config = dict(
    num_hidden_layers=14,
    n_experts=128,
    experts_per_token=2,
    d_expert=32,
    normalize_top_k=True,
    routed_scale=1.0,
    balance_loss=0.00117,
    balance_bias=True,
    groups_per_token=3,
    lr_router=0.00376,
    vocab_size=8192,
    optimizer='adamw',
    batch_tokens=131072,
)
Below are experts of layer 3 (counted from 0) of a mixture-of-experts language model. Rows are named router (the router's row for the expert), gate (a neuron's input weights, with its number), up (a neuron's input weights, with its number) and show model dimensions 0-127. Each number is 128 + 24 x the weight over its row's rms, rounded and kept within 0 to 255. Numbers have three digits each.
Before each expert's rows: a language model's description of what the expert responds to. This comes from a sample of Wikipedia text that the model never trained on.

# expert 26
It responds to: Capital word-initial letters. Single initial letters or short first pieces of names and words after a space, hyphen or bracket, e.g. B-udapest, K-opaniec, un-an-imous.
router:103136155132154098105139119102149118111137131136109150138133116115139132138111148191120106141110116119143090144098188104168130104085127142142123101143138132108105116125119113117112154100118122140101116147116140138114108166150118127155105125120122157098075184126106089111142128104102176075161157135149122127167119145075090178147158149159165096107103110168136098106117129127102102149107
gate0:121120111121182104105124055116127134121143118126108136104131148103162093098149151132113064073092151127099109153107152133122111122104130110150141084096140152147122132139145133079136138148111149161196087120117138122106140124096135161125107128112107139116110141107132123163128141111139126105126151139134144119150120152091110135189185125127131104150142148126141151111102187094130149126150
up0:127114117142121138164118127119166094092115091156139170181123096108132120115103123140125116130138160107115121129091137102148087158177148133156127175113143111146105139118116116126114160124138122169139160127150108064111150171158108085152119075183122069158107143116127143116169137110133114097117151104160128126128108092146117115130120156103101160126153155118109140106100135103131125096143
gate1:120132164143155101066119168154129121152116117128118122165140148130114135137110106176132108175150110122101109126102158113164091093114104090150115117165173114120125146119127114119176134161140141169120128099089105163104085152123119117120117113118127168092130174119099143112120099164170083120170158142127123111136102126139096112117149146121145110121135094192121128140108110143136128103111
up1:169146119155108155153133089105135120145146124158158129169139145088091126151110152081146138112123165129122121149096136159087147147165153166105136139105113144108111124094129111117088159110136089084132136135131141142138151128159132138119144141174094119174133139126163111151104097169171170149137108107119139129123183089130162163140132167124120122149109145121176088110107151121124134155131
gate2:096189160116138125084113134140163127124141146118162150128123148082101113116081157131119072136110163147149128117091173120143104150149073143133138154104116142127100118149098121089124158141127139133127121110109132112132101166130147120134116129163147168136121147132136124123104096133140143141125102127135120154118088161111104128123140175106136140115144078180136115116084155096117119208123
up2:146131104150115160125132162140088122129134114118098056134126130154126122111158129115136142133154076117133109111108113118130134148158169120116097098109160090126122144113167158178162097126134122139109112152113153149107152117110129126161162092143111114065135119117097105134165138132107145144162175128113129105114161145155137111147150067123159131144111126100113149144154137175183125100096
gate3:121122097161160097102154088104177126143096134133104120109143158103115126106130137143148057137128156130115164102081137125139088132132088107157180111138129148129100147150111110149156130082136119139138164122107142130125128128131193094152118129120136143110142099111145118132147116115150097121197106124127121127146136118117099080140100111170153133158164121114139174162112118127144092119155
up3:172126138120125160121168135118106128106149135149136127089106121115119122108131111128153069085132137146134133131165152154164132110146105118129151146126142111095120162148148079139134118138167136164132122139094100121090109122114139154154132170140164140080125061102174145079093133132111133144132164173147102135108148134139133125144099153157148165114116088153106110152128118148124095070150
gate4:110181141130106150125132131129153100118120135152116148138145115124120151102117165148123097135126129095105147130113147129116073119158151098102152164124142116102129166133111140094169143108101128157110104119098110158148125150087138150141117102156132144079109131113121113134152146054153163089116093134154090096108124139122122126109175159114066149094134142119158134097154127069126138126160
up4:130124106111153167144121066096122154119090119129136140116160124117121128114110156131171129108131161104149129115113130121109157148146128138167089107118122083112167144088151132133143125177148159119134091158129110096146157140161181127112122098149134098130167142120157164159140113132127138130115141127091132105184107129126116099140105107158141140130093130113094140135143115152133096222121
gate5:150104085152159100169079116116127113156159085152110127113100149152141157109111109159157096160119109120091138117080129141090118126155155111107163113158136123119140142111065111085139104142135121186153124163130148123131115152157080112103140150115132096135123129121104136159107172091133133125158144178148152118129123094133110145151137109131161164112113094151146158148158122150120130128114
up5:082123130148168086131126131127123118171131125112115092118115152132106114121135197122160143141138107146074165178100106143121157164145145142129123142092127183094112113107102122147110111143113130159124125103152123113148122100160140101114141080103110150172122157096122138133099118139119101139160108158162121132125139111107094130137112123163109120186151111153134145153086108118158133136182
gate6:098143145125198145113135137104150117080163166136143118121114123143138151107128147190116088119139122120117119136092161156123109111083104107133113160122137108115153151149106144104089110115115148164128110088137133080136095122112152135163091105102126100116097120130134080135112120120101141088142127177129139151155128086129110153173096128160124154125118096155112114158130175157111128094135
up6:135108130119139108136103104110141139128132146113112148146116123137157110158122130110119123136111170130100120183109157160148132113174124094116125095102127152115141143129118145201183186142157139129095122121119098104141203105170139137114151178141130155092133159153135098099117119159152140118136141130165126139103121103116168114152103158143129113112169113118105113094107138152113137183127
gate7:118139171136162108086096132162148101117142129159113146119151129174097118106158077146124107157115144123155048128112146135165115135095140138109144140127148133161114128110120120173107128122109132122128148106120115081126167139129157161140092116085097130112103148083121109111099157122148118126152168151124108101068170149129126120106130117113096095136160090179132147123132127147137148128118
up7:137119156095192112114131147127097118114119117148102150072159080141089134140122133136126100144112177148135143096127126101096152106060161129072148108153145095123148111113071139141154134070133136124121153135117135142139131136085096150159115141100136115135129175094102173146138139136134160115137137129143104133100170121152112134127144131140117105080130131132157118105149137121141166118105
gate8:103139118101111091095137135119088114165126146112134139146128121094113176137106079116116160095119124121152124093143150114111103086126135118120129111114107071139139093105092066140118097139152156143125143148117112084110136109114137108105098098125117177134116169140173103091149164165123118126138170165110153111136124122131136099097101121093117106118165102140131161143143122129107156166086
up8:146082108134153135124158110183202125109150146151129153117175107135142146117140148149148154119156089144131139146124106171124134130112128098138119122120128120084095129101182094122084141116156136118130183096085111137078131156173135152103120101127129107101166126153148101147093105089103163139137086096151133119126124125141139098144136117130130135091089150131136120146146113142106133112151
gate9:137122128122148098138114133131150140125134100124117140153135079134112113114168150115134133154121149119129139114117114165089130131128099144118114112136127143134111119112076112128148122094154077142105177120104094123146135182128126133117118171141090139099123129136155131118093148163127105116175136128113093137079157095160086099118144134095199111121157127152187175124112098087105127102173
up9:129107081123146103131124167106147119162141093173146104160107109114171150141111163112108149177136104137133110097132087099101108076128113130140107086160098132096080139169103136133090129131128122118149081130120120129095141157082124152148086142107071103110173106113107117108154113092129118145120129139100142149126146133129090165148154152130078127126121143128115109111126146129098120120133
gate10:120167128156119183164129148107158126085179117100132098141129106073106139162100136125129100085124162119153092106152171133155153107118088121143123197141132102126124106157111141103118125113105124111178152117114183096154162132091130142106122124105165117173120135141137128098136135090110136114136136124101136137078135154132094135107114131120143162113122124171120105152116149109137120141126
up10:177087108136090101141111153089119150158136125118164132122102142145108153125105135139123123146127101138151121134125133130141132143132147102130101118121129159115097067154147132159170099108150085111154167109114106188116143106114146126156165106108149144153135142150116157120131170144117194124110106172089141151113102111160161129142140104136138130098113111173123108120126103134100126074175
gate11:172146143133127138102129097086119125130107145141110141124127134109149110201142080140119058160110144158139067108147137141130162097133127122136146100139141150132141163115093139105104103121118136069168155127125151158107152147099128152146124091086144129108114108108118128137145125143170116100116184116115126111108130130100159092123125164142174113159120100146108137102106125105156149130110
up11:116146168128126108140094157130167124166135118095133100156143114123148145173136150156112140102156137108122086135131115136089109174160121127110108194141108119134130154110150119100147129118151134208088143145141137091149114139120129112117145077115144110121131108128061123148143102112158161152146142104162150123158107159103139137117130094096130170108145116177130101135122126102145139104107
gate12:133163129115152091122147124125122155166159113112126118080148124137109101122091107115111119151106103165150132117129126111092156103131105119168100077144136099136121137130086149126134136157150153128130143103142160135158146101098125121070156115128141153098131096103151149169135129159136087101124113125153108136095172122152120143140104150119162089163093106151180166119066123096099121153145
up12:172102076134120120158089157103102112145096133153089133143164109158101155119141084146137169161131091138134148148120117116158160152112161120106115140145160143124189109135087157100120149100119164104101116136115142127096155140143171140111126140147083117149088113138144156125116124110095135154153116101110145141133105159138135123100138127167141119124172105085157141122107091149118135082135
gate13:102137142142120097153115116107146106153130116142138102113159131120098154099162151115108145157098122129152122155093127131080117155081150163138138103117129166112095100126103128094114157115132100098114160148117107124116133091174123105109134144128112160113118135116119129107101151194109157094113128134121144116120091104154088104131138137137108093102142164097118116091112189117093170153185
up13:112110139134123144100160189171149123110149122110139126127128119135137137160145113139080173119134088150141068125129133102129129116089152119142124116144149119119132146118104101112089138173122121119173164164122124133131149138193142112125121111161132159147100114133174149120126093160106129057110129140101175108140149127117132128147170121144123118142122141108154157075101146166130137174112
gate14:157112157137116170106085145143094126097180123119114118096103116079145112140106131121154148114138096175117082105139136121124142153126150129151110080167149129076141125075114119140113135117143120134140138120135147141130145158132139169117083160143129162136117119133182160086103101149148152152168184143154113118137096110148159157130105125101177116106135132130090124101129129147117105109111
up14:113094126087117142122135157113151159116166107115125135125124130073093120172107137134078119138080105120145077106164158116127149113166145129109135094145169120117154175112125126143131143162152133107168078105134161136101162130109104104111079109114118148150118106122104148111124116135145145141107133137141098129187113142145134117146138121115194120151153140155110114082128122108149095169120
gate15:110147098117123106136096146136121134156118149098106118093155129112139168144108161111109138151149116152165090109104139106160123145107119112158146160118090100154124168105134134105189137118126116073137115119130180123143122154133161136139134129118151137100124137141124166140140105117161103124125122148152116104137052171141129100121121077152122158147120105187140126102139143126145134190089
up15:151148165112147171147107145143092131121142133179150163158141084084137176098123118151140126133134114135157129116153141098158105129151150157105049140119163095129135140106164079125153085123094124103138086130160120129130149141171113095130133103080109142110131096162109129131146153158111087142100147109138102116136136125136117155116158121139129148098129099143114131118131119149109106080145
gate16:122112143165140108097113117090130155116164101136123125096123151129142100158078132147132091117104144122126127141119125146137176141103153137143170062118133106118108096139072138160141135131110114182149116138128110145082114135120154081159117157147126130145156142115113125097168155116113103076099138093108130126138147104158099126093117156174157153086156113161138117144115144107142098132156
up16:098103116161139158133139154126162098094114129129141092144097130174119149089113151116164114126156097097161145104142141099096134156132102128108103124131074126131140138081139129140126112098106105098155118119131103116119158097143128069089170130135123104144178148110107124121137139176157130131096115088127166140075141106082163121108161085126117115131147154129122131141131153083135132119152

# expert 58
It responds to: Lone capital letters. Single uppercase letters in abbreviations, codes and camel-case names, such as My-S-pace, UT-C, coordinate N, and first letters after opening quotes.
router:072170122161157140100114109104148099157151121122133131111145113121134166119115092160127094148134127126111088090082169144142121133104103083156129085129129123112118159089122136102118112145148127130118104123114154128104116162136145135131139128118122158127132208117097101157134117125127177055158141143118140134124102132109092119159140143147159126122080131157111112101112146119118132174092
gate0:137137151069128104114138109130180120126139141115146174146120103129132159092093165159119161153109123138151120123087161104113093164138140139147163164135127144126144113117151149161138129145099136170152106144119105122079153161183151106112149134152123117118098143121170135151105159115169143099123127148129135112166128078128108160116125119122108126124127157169140135087112124116086116194121
up0:138082129127082129131145131127083128147073122161099097117142102109136150153157136087135122139127131166101118124154096138093141088115133186136103166153109148125143130131125112174179137099134121099096154126141120147144152125085114112154138131121103119102118137139124108156150128104094103136147158123152115088129173136160151136156132130106093134125129127119165146134131071163158135132058
gate1:148164142133169125137154102129115123116111103147120138133144125147134116110082156113104117112098098104100074100087102133124101102077117168122147138123111155138151120085131158148163143126096131098192144158136110105130090132152112123152152141166111156143112136121162114118121156111133121118157127103130137142149116066126116141193183145096142139101096139131161146130150132160138142090118
up1:180134129110108139153130140121151130150138168088092139139126125150129084176213132096106149147150156154171156140166128130111126151156135108115168151152166095130094144163128115106107122150138151133077117118098143148126148148090109110084118125136123151111103105139096098109120104131142141160150155122120140144149109161140163160136108146100126118129165131170141109136103130156106114160114
gate2:149148108071125126106112099139114111164132167128109137148144116077126112157125114154114167117134148112150114161102111108065102121101138111110092145178140115140141114154095140126124112135118166133092103129123133137124130184131111169151114099146138120109069120152163135123115104118087138118129150080104105124162113133145142130145085152059087154111109127161126117125123128134110117084141
up2:119157203127167131114098095104143105150122138073099087168148129090146144122111102165103136105142158085111089150109120122110116107123152098118113140128145103142080149139109158107092135137127112127128084109128168139142110135126125134177149137141146127123120147116147127129093089150135103079132126076114111157155104123104127136093101155092097146094137130139149115084109132113101145140120
gate3:132099107170136136172107096099145124107177123139130142152116145122182138099122146156160154128124133142151126112179140137102107082118150124123133121175126084103116116115111122107133097124089140094173104146098175108114113129142145128169147132041131132147140102139092140150156124122152099135094148109164116118145138096137138164100115140130160155119106133096139112151146131163095140150117
up3:150156158163170107118149064069181114129157110113117134131140120101158103146172142162175066119139160149121131118121120142106106177122146152167148111135146111159068120143101149139135089137121132139140115095143140131113117127091133126175113100115134167146095103126137137142105104101128122134151154147123113136148109140073107152147145150144172143124120121123122098137104157132114117138134
gate4:123103132108129119158104151138112104161138155125147138117159139116099134156129075097094154143175086171131099128125154137082174115115137154174181140127152121117161127109127136150128072167115096128194107134099161109146115132118121119103153093115111146139147109138091094139150154069136132124132149112130108139156139131084167083124140115125108134113138123109136162134128123174128127117138
up4:129100126145137101091143138119102162164118129142058122143126116148106129064134168118155136116139113100109163158131115155130076099123178125122152114138111138140137094138174102109150154123192131138101144109146095151096170078149104125127096142137131084103082086131129096110096121123135119137149140148144149097133126121151125137149090131105134116114119101100122124159116123125106131080145
gate5:166148136097122121126120166116186140128125095140164139117132101151123144131126190150178147123098115178133145160130156106078159166142124123145111124141148131146154147120117116158154167155087112114185103137146118145154169101143139148091119124115114149126105124099114114130118154094116157100121091116125144099124143137136137155187132132132175106104114128172082113104132118111126094119110
up5:116126100115076147125164152155122133135129166134115118161125108100120096134112153111104102103133098107113088144211154115122105103096153099138157117127085096135126162154130125121113094143139089124108132150121121128112140132148117129184120171141125121078076088130121110106079139116152107167131155154114129102135105113131131102119175088103113118148125144114149149150155146141096164138133
gate6:087143145166180108112134151138112139113131090137135095082151136139144153116080120149115090126143137126127080115093178100136140077119053177110123117109140141168124130105132144175104105129153146119153159148129171160148090144132161119169144131120099120149145146139138141137158138142105139106088108151141132100135111151124122118106133135166139130120121154088105133109129110124156082143139
up6:134114169103126148119135137136089140121105145122105146140171100130142094152131111123084124123131178125151113123122133141146173096107158127156088127109085155128151094130055126119111141128130134117130150124144116143139124146092151134124129097096140103139172160126102101156165151094095157121089100125134118134117125134131117110119134159143112065070148107182128096149120124080136091162132
gate7:102132084176152149117126118143107116076155113116117111156111163136164156090116102177126128168123103107145115110108124121131152146138150117134145070107161117145105126144081160137153121147103117112127118148133159137136097112145119098120155127095136119144146090145070117129140113103117147131097142138129109146128092158101105112107115092169198135111117108162160157142120146146095126145172
up7:133138120122132124106120125123137105147109128133095136136117102128074112095110134099189112107111094155124164193122158155109166159133178118141169147138116104103159131080135140114159167163178153153080120118118132191158098087100135132141141127149129112119126108119121143097159120150147124108140138092143128094101135100131140109102115153109107066156152124141142141137114118152131132130136
gate8:135162180135133102117102139155117147171152109131115136076139128149132123073093144145153113160126158074131089132086113164143124098135130100159128095102149167134156145135110140109131154127119145086119126094131099113121126113091094143148114120171126172140132133088132154151094085123127139118128153124116142150140123176086118145138140168137102116148131133158133085109119142098102105082102
up8:114092097130144107105140132138120119122113103138134176101134075116122066111128130154147099146092127159118092145151095094116141088095157138184143120125139140120084108119138113114106163168125150138136127162137104161092142115123138135126115154123117096130086127116147123145113122094115154128110131163113160140177159148128139145133120178141141082089105126168129117126129073154182138151114
gate9:153145128151142139120112100098103103212110121112143106112179099127131141105168120180131148143138110182164113134113122140130170163125141135135118142154130167125155094144056142106123127130115157099122129119143096119147101117106135113127123108163124152134144144146110125134164094066145121142111143132157112111125146156150170109138099104131130101124121143183141120104131158077138119144137
up9:131092117115151129148135111108134169066136120152106103142137157140127145117139113148100135113095152097125108082121105169162125098121152131114127107097112127136138101206164115122117131156162150102125148149144173123137134158123116148129124116111119125141144174113106125148085165162162129128063162164114138129114150099117127149138145097131138160120128143096197133104143157146159113157114
gate10:162138126087127127093146151107181106139142136178095170102112108118147093129140114141164104157128162112104124161123139079147139109130142141168151178118129080131076128146145123136103130122142131146117096138120154165136085121129082135132138167140101108118073130122130108086133127147107123098131139143125154136130110073139151117123116127111067092104176109121101116137140125109127154131097
up10:134093141125098103125142137136123150114126110096180104113173090119120112087140158104158137084114103156119118172106116138104116136107160085106097136125141121133178122108133116150130144126174107097105159147120124116124190152089135121124122112103115098103158097161166159116156138125100151164165096117152131109164144121122121111161150121083155090155127096134141154126135109123146079120119
gate11:143156136152153133163105075122116123157140145095168095105091143140153125107104174128122109123162190163118105134102087149134114146138160125124131128137154165113124097101125156113123147142128141133139123137124129169143089074115126111131145110129139134116098131135130134137135095134125120125221129163105115136125106207131158151126107131146180158128138137158136141112116147123148149089139
up11:112117112135118175128138163120091147167132117098106106102137121177135120114107128121164131094094103127126095088154114194094179119145146128112146128115115117134130152166176106138138156142156127118070124157176138110118156106105115125176139146126126129109137115131094115100140085133096170133145158101088144113100125122100132127129124122131093125116153123114180100145131090115169148133156
gate12:129133128124090178112124175168119083141103104124157122120131100114096171131114111141118131157144147095146101154099206111104086105134174086148117154099154110094188112127079129152116153120163122138114099116124120115105116113150161121146150118110110117119122134114116116134132166121133151139135116105121132136109102179095110122148162157141104076099113095117119107120158129158143129128129
up12:162116140140101118111151141151138143126129171136140122117126114153153093163136159142103144137138106148119130118149072181114153171110104161103142155131154130129066148095189138155086163133140137110125125119105148147144162112092165159096112143144120128130101121129134118080166136148100129097145111088104111136140124140150119097101132148137157130077147147167145162138115107143105135152079
gate13:142159110151122150091141140139153109088115128118087092121155091149102114112120110098139153141129108146153119136118130155120136108138103159131131123133092099152129153049108163134116107112099153116112171153085154140113140189100152119147153123133110154125087114119125127120163146115089099099144136069135126136144141136121116121122131132081120127177078134147141123138127074163111136157092
up13:164102130134111109176165144156104103132145151113195128127150171071159139158125091115140083164158143140114123185159112119142143124106126141168116114141147113115129147169163118133139135119126182128136104143142132088132148094163127105111132127133160091126112103115121144121175108121131107164122098153107105131139136113099119143100123098161097130089116125105129147162129105118085118109165
gate14:091147146164151146108118160116103124126120093093134113122130103156155128138142089144153149108133102109164140161125089145145136086107117141108141101152136124107116152088150154129150118146156097132122131134109091152134085122101142120116120104103095130161153152110125110151180120158150127181129154134109094115118145129155161076088127139119117172121091159152082105143165101071141104101124
up14:153143085137116114167127171113129131147138105137136121133161139137112152138123173104125116134139134163148111100126123132126150135109131151119123149137114123141141091106110104186081101103127131143132160087125189066108148113098117129097156149126103112131141126117159104127114170100103134137105092124172149132090135145129156096111118093105148149148152102118162146183104123127160100059141
gate15:079156138140141096097142174112193139112142122117080136149186096141136128134105117132135120134137143142154114110107157125114100099133092152114105104108085109123098089085123126136134075124160166104116133140121127121091120068111129126129121153086130097110124113122130152143113164089138140155121107103103165094177135135097122115131152114113150099096127125108104118151153104099144128166145
up15:101145126173154105108117125114141159131097105154110098137127131164122142128097095140119130141143122116138124078099160165151142139140137123119140119099105146146108133121081159098117111104124128086108123141117109165064106092107126129112142132112121120133194152123107139142155131087155145136122124115130141145115113154109127063097147102176122152113115143101130149150103107112160107173204
gate16:106119138096147147136142095130156127106174147133081150160107140081119128082089147186116143105099157105098152111153150122080123128111134125120121110145121103119150116182126151077107144117107137165112143143137099111108103187147168088158124115127163130128114149118120124161125125144175171100128151143120124158144114142129109133152146144128108148171141137115173147115105179133114127143139
up16:088122106135075134119112123117068147123113133092168099158151125106087148135094110122073156116150096125106099162146127142146147104145109109081130088133101124086165108131112155107118134102169131102075100116105160125122134119103100120139146095139141143133124149112091149144161138173174157094149159108103112123109131119126136090132143117121079135132146106140132146120151153137106150099117

# expert 53
It responds to: Determiners and pronouns. Function words like that, this, each, who, one, the, same after nouns or sentence starts; also digits inside years and percentages.
router:103153132147151121118095127136133110131149123131139126122168123125130175138115175156085101123147085092140096112109154123136097111100096109136151094142095151123164113113142103084101114063124144137116114174107139121114121173100142133111101112087107139110128175168116102139117128091135144115181136118135122064140110109094117138178124140141144112118114136142115122137111146147142060136130
gate0:133123079112155127130124120103106137148130144148141139094161140097132123158122149127092146144127109146138127095110168148102135163107147131137129073134102116110141117136107155130138137115113141156167087104136138100135133121106146147114070197102150145151153139191113120175160114106154188160148124107135088177126123139159101115101116107127119085079121121140127117120133128167138154128157
up0:139107118133116104116159129104123136119176160096125135113156144095138142111116126129142127091087093127168111129136176165138154120111118153165134071101099074092119121160158137138150123094147121117149103119129116111109116106097131142149139124099149159153158126212110131133124136161091115138151111143123103159129177124114087145102131132123160116094106168113102137137121146113091116095162
gate1:153120160135136141182110109143111132117135145134124112123164132140131139107127105096179112127103104134138144135105135144186149144122092124125126137153126107084138133103100067111156162151125103095133141137132101177123128133142163165139098131126125144084137093093100115155154099122096187129122142158123095150141113139149140124133178140121126116080105125106149175146132079148078105145106
up1:127148124124114138098146172166106101142148132140134116099111086127114133138109093143151104185109115131125167069178093144112161156109141095105089148140147133121107145154113081163136135110121128138125183135167137141117109095163114096134175110127148125114120130147113124152118133122130155118135156169112108102114149106119125139157192132135125101076130143168152123111142107101150162131167
gate2:155163091142114118124159127143113135159129145131134122096131117083138097094104132120134080154089143116155065079147148174155150099107141128113154167116137101088111115111078147151101127141138160150112089146129156111107150115145114097108129182111114125160130120129136099106118107140112124141145143151160142141122106114146080115126140161132152106092076117109122106165148151134160167108117
up2:108133121126092133112126122164107114119121164090110130164138178102100106165103143112137094117115100128119098170117141153113115173123106140209146135122110112112124136126166127152147156137188153096117141122110139134168125157149123121145087183154190141143136133135119122152143151137129136102108110154121120118142133144117077127125156138148171104088115151140120092125097117118113125183139
gate3:109104142162142108124134126072130140143115086130062164114101112156133131127173116152148122118100144127096113110103140090117144123121131118135136135151137133116116146072115139163114127139127134160120098138119114152099095133089131140157078186145109156140154122067119134147156101068142121138134150087134087070124110146114159104138157125157130125100104111084102144119117121110154131120137
up3:098141176093100114118087096120137112101130170151136111129135121091146154128083116170139111126176156117141125084110116074098121107116135129093137090154161154131108125132068095132136141131106142092147128123149149167107137141116122120119115110128158119119155136105113122150116103163116136135090122128136147108160101092130140106107149139090065113118146153127150155079120150092171143161118
gate4:163158144112123147128131136120122128094151138173120092108121175086127156106109101120111161138149130118188131099072128151121149120124122109148120165119156092129139114129107148086147124143113112139145071136138156112119133083095129118139125162127169116116159135146144086144100102114140154131128136124147081104089090125143152116153138139170156119086097125140156150138155125121097056117139
up4:112120122077111091131122143109123149160143139087155117162066113100136121128111101169145147139099121126110105125113137094106128090138128135159114139123114137138155128172100146069169112140129115109112135138111133158134140103095083200137113133117110088116155150114140102124109115116140133141106096124132114103111151090141133142124164119131203128096093131136080083124136143177132132134129
gate5:093154126109115135138090112128093124132129174123118116076135121138114175126144155109118148164173136178110105145147145199132139139120126115076170092163125105127154171120061131136162168145142131131139107080091157069110153132127143166138117134162088086136154111130100112102100159114119136122110132110116121133094125112135129135110113125137146130111140114105114130145146122133125121155122
up5:132095147128143122114126192109128099168138126145145151152107134106149119115155127123110121115114157106144121129097103125196157133145160098165114188123137110126091092129164131101123138147132184136138157157133110136138113116172090139112141130116111141136110194110123123112119108117083121088137151123134137135145137124130135094112126132123132136111092167176128098089120139139134170066170
gate6:156156096116129117099100133100117102117166147174100117135114152082158121171125094128125137191095128125131125132126122148171160121111139102122128114127101163132120149140103142115114140135124143092137083128085147144132122086124131117102161131111108094132144146138159116124105119137158171124156130137195094119124092177145110139144131063116098110086138082119132147108158142089117124108119
up6:141131150132127114109116141129119162114105136164144136133172125122135148151132109117096101132095101123176136124123168127139156126113118168077119084135100134114107106121106126114089110106175127139135144102094115132131144073110096091095153166138141125140143117118111182131161120154136107156095142143163093170110068129184141117149090105167120121110135126152136129143118111093107102079147
gate7:167103108131141118160119130168111131116151108151107143140105144143122167101107138099167133147140141172109158133125156118153151112137122127113142114160132151126149101112101101161150131081172123130129136083116123137097121098151120132131113151118115128137151157044124101148187078106128135094130146149135102113097143158109101097149184106137152104099147114126151131127136117063111100141137
up7:115130159078150126139139125117132182105124153166113163134102118122101113121103129111087084200118134137146094100124105122105121113109097128153145120098092133124115140109107118102142139134126139112120105120129131157156101091095175093077100112119082188100143109089145152104109137161141147117120120149074129123161113139144122174165136114154104146139123117140129112107103120147116130110090
gate8:077150117126131133120132135128151107120116134165091134116099141174148145106138123131114148145160143110154153117159158156152129104099135101122139143123095125093154186143113074142156189140181131111133141119167126119123100169137107150161101146104123141139105100178138092130096142118123106104184114133118137110099159095111093132082153140155164133123126095121142115126118088131131100113096
up8:117149101110148137116068139128136133104143138128111119120163106140095145116107143124103154090122151153174128131132131105107081148143139135105138138163133110133132173100161182163112131156108135141146097128169136104119108126115150126154118149081139105160170154127106139160088111133103119104154141064144120119143148146152133098123079126139154117086104125122115123142163143108105146049121
gate9:131132071143116133165141116167094117181117138084111104122169149120101135121161169099133139125141135127124111114102132135140117128127109080136201120174124133129147068098135091100090112113151073144139125111119141128169104108093137134115093164154096155154164131181098124129176140127122150135105136158153130108119131134108127151131119125129152104164120112150127119124130132112152129168139
up9:154117126124133100132084169162094136152117156095133123122154136141151163168162149147110110115117132137133112218128098123141083119094121123113122123148102161146147119143149140107103143119149131147108092124106137107155102138128123151118093090127173159128140158147135102114094106115122118118129150131163134131124118156169153139128098151104096156172096144146159081122097142096182100154137
gate10:096124164104109154115102160146103100111148142128105126103149122137121165143142089148130145093157143156185156140109137161169094118123081088091163133119124139058122139129151147119138165107129135151147165141105149124108138127097134119114120114125113130123175100128164136111125128135148104129159114115091122176113102170160186150124124126131131082160147119114124102139132123128134115148066
up10:110075167123142117133105133077081128122105128125121118096203101150165152132160109111109121099166130129144126151154141115121121138105105125137198124127125115086160131114119155148135163177116157120121166097109139142120136122137122123136111147137100119140118092165103157135107163119138144134175134178095144150144120154132169157119069138141110119176117144123141126144151114131115124164123
gate11:108131127144114142198104165072082078137111119121129158094149129132111129064183140108072135116152129121134139124144114121135156112102109105101134137128111115134121147113107137118120129101150160137124103112140134134162121145160102132143125154139079148155130099120128109151110172129122170137095136154181138154108118116113131155124131105093132129093148120083149102097166132095122117165166
up11:119108133144132091111107156097134140148160132102158117163165133138130138133144150097097137154139122147117111151139126126110115112154137120111192155144072160104108127147146093122092163118157148137111146121132117106202141138102120141133103157119094144126145193120101122104139158129091160142166131151134150151050119141107102143109108144150104155150120144107122121177129126098150112148123
gate12:074127167138168110106126097130089132082116106104120120123179132102120146146155165129133116158164134133135097148089139134152070109125151141123150158167110165102157132156114135131105168138109105119124142144084153137132085158111133115123098123134145152116152128150134139172142124096131211128162122133093082110148109175134127139122129114154151120133130102137119132124142163122151121149097
up12:084123152119121128173140140151176154119158096132148150109155102133143151147137146129159139087134112147121123184122142103122141119143135105147150080108158121106105112126146127142142120111124136129145143135182131094117168130163109155102085149115132125114125118107147134162084116103132112135126142108129169106092141083161065162115156067169169143134118146112118107169129139171125119115154
gate13:132092105104172116155094155099104128150158146156174142125145134113103156103127111151092093117115144149166078138149138085136149149154127136148145164115144133163117169113079164135154117171129083134128130140119156137137124144173129128120142166130075134097120164142073091142145131135132111103119163150124116118084151149117136143174136145118122139112130123154156106146177121107121159128120
up13:106136087133092140117153124132144101126145106133147160124139137104130113131117100121147122155130133112070088116121111124124100116102125096167111107144067153117125120114158081126118108115118123149102122100128066124147094125118149121137123147122126148149142126073153122140168075118137189130136145146110139133130137097105064173074163168139171146091114105159156120131125146139105117120135
gate14:141134106141131113133149111119148121120127104124122142126107161125163148150096162137113142129121094138145131120136142175185170117086174149111116133141143076119081109177129148098067142088148141087189128096123168123117133141112110116112161123101146117132140123154143114161147119143164159107147118146103130173148098147135106158146149072138130153109131111111153123109138126106096149120175
up14:098116133127103109090083151100127081158105159128118096136142082072122100148162087148127117177089141125108118111125138124146067131142124128167145144139114127098107129091142100119132136152165148154097132150134134122104110134167151139127118105154128133117100149144126162107129122115117108136105134129117149100117109121120171144059132133129157153134086117150175151154138170161152112161149
gate15:115100146098126074109127108155158105102155112106104119153103135115141138120115098113125079096117120126151122159139139130149138112151128073114159117115115164136140154100123135110146133118145146137149141114133159075147061137096106132108137164125128137137138163129119119156092111098135135094142140135134092106095082101107157109120137069145139083086148102161183166117133143097126112095136
up15:134116178129146133128132112123170129098137090127130182088173135120138163091137136161140117125109187149150106113130174131169144143132199151113109130173141135136100111129126147115137143152107154108130101144124123161132146101154133089143117086096142102138150117148156127096124095095119139119138173108153135138123128151116132137135142134128114182136107098088106100149156138128079160086123
gate16:113116110127150132123121146164094112137115129144119115113106154157110166118127127147126143123164121127148159155132140104148099152070137134150177120163097111127114139134094140081092152141111163098151140153084110133067139115145133114117136117157161135076098148129108129161116137129088111104108173173138122136113094140130111175167115125121146088115172108139139145072143149145129116107086
up16:127141099122122137153096153141092136119171097139124100128124120117099134147153080166135131094142066109154131175128132120128094118101155120115116133090149118135166132154134151098108139174146117136137145126115106104113146121104100144105143129127119138114117155132137098168050145135090128122121121147150138125085100119119112095117085104107111054100129136110147097076121107128175121134145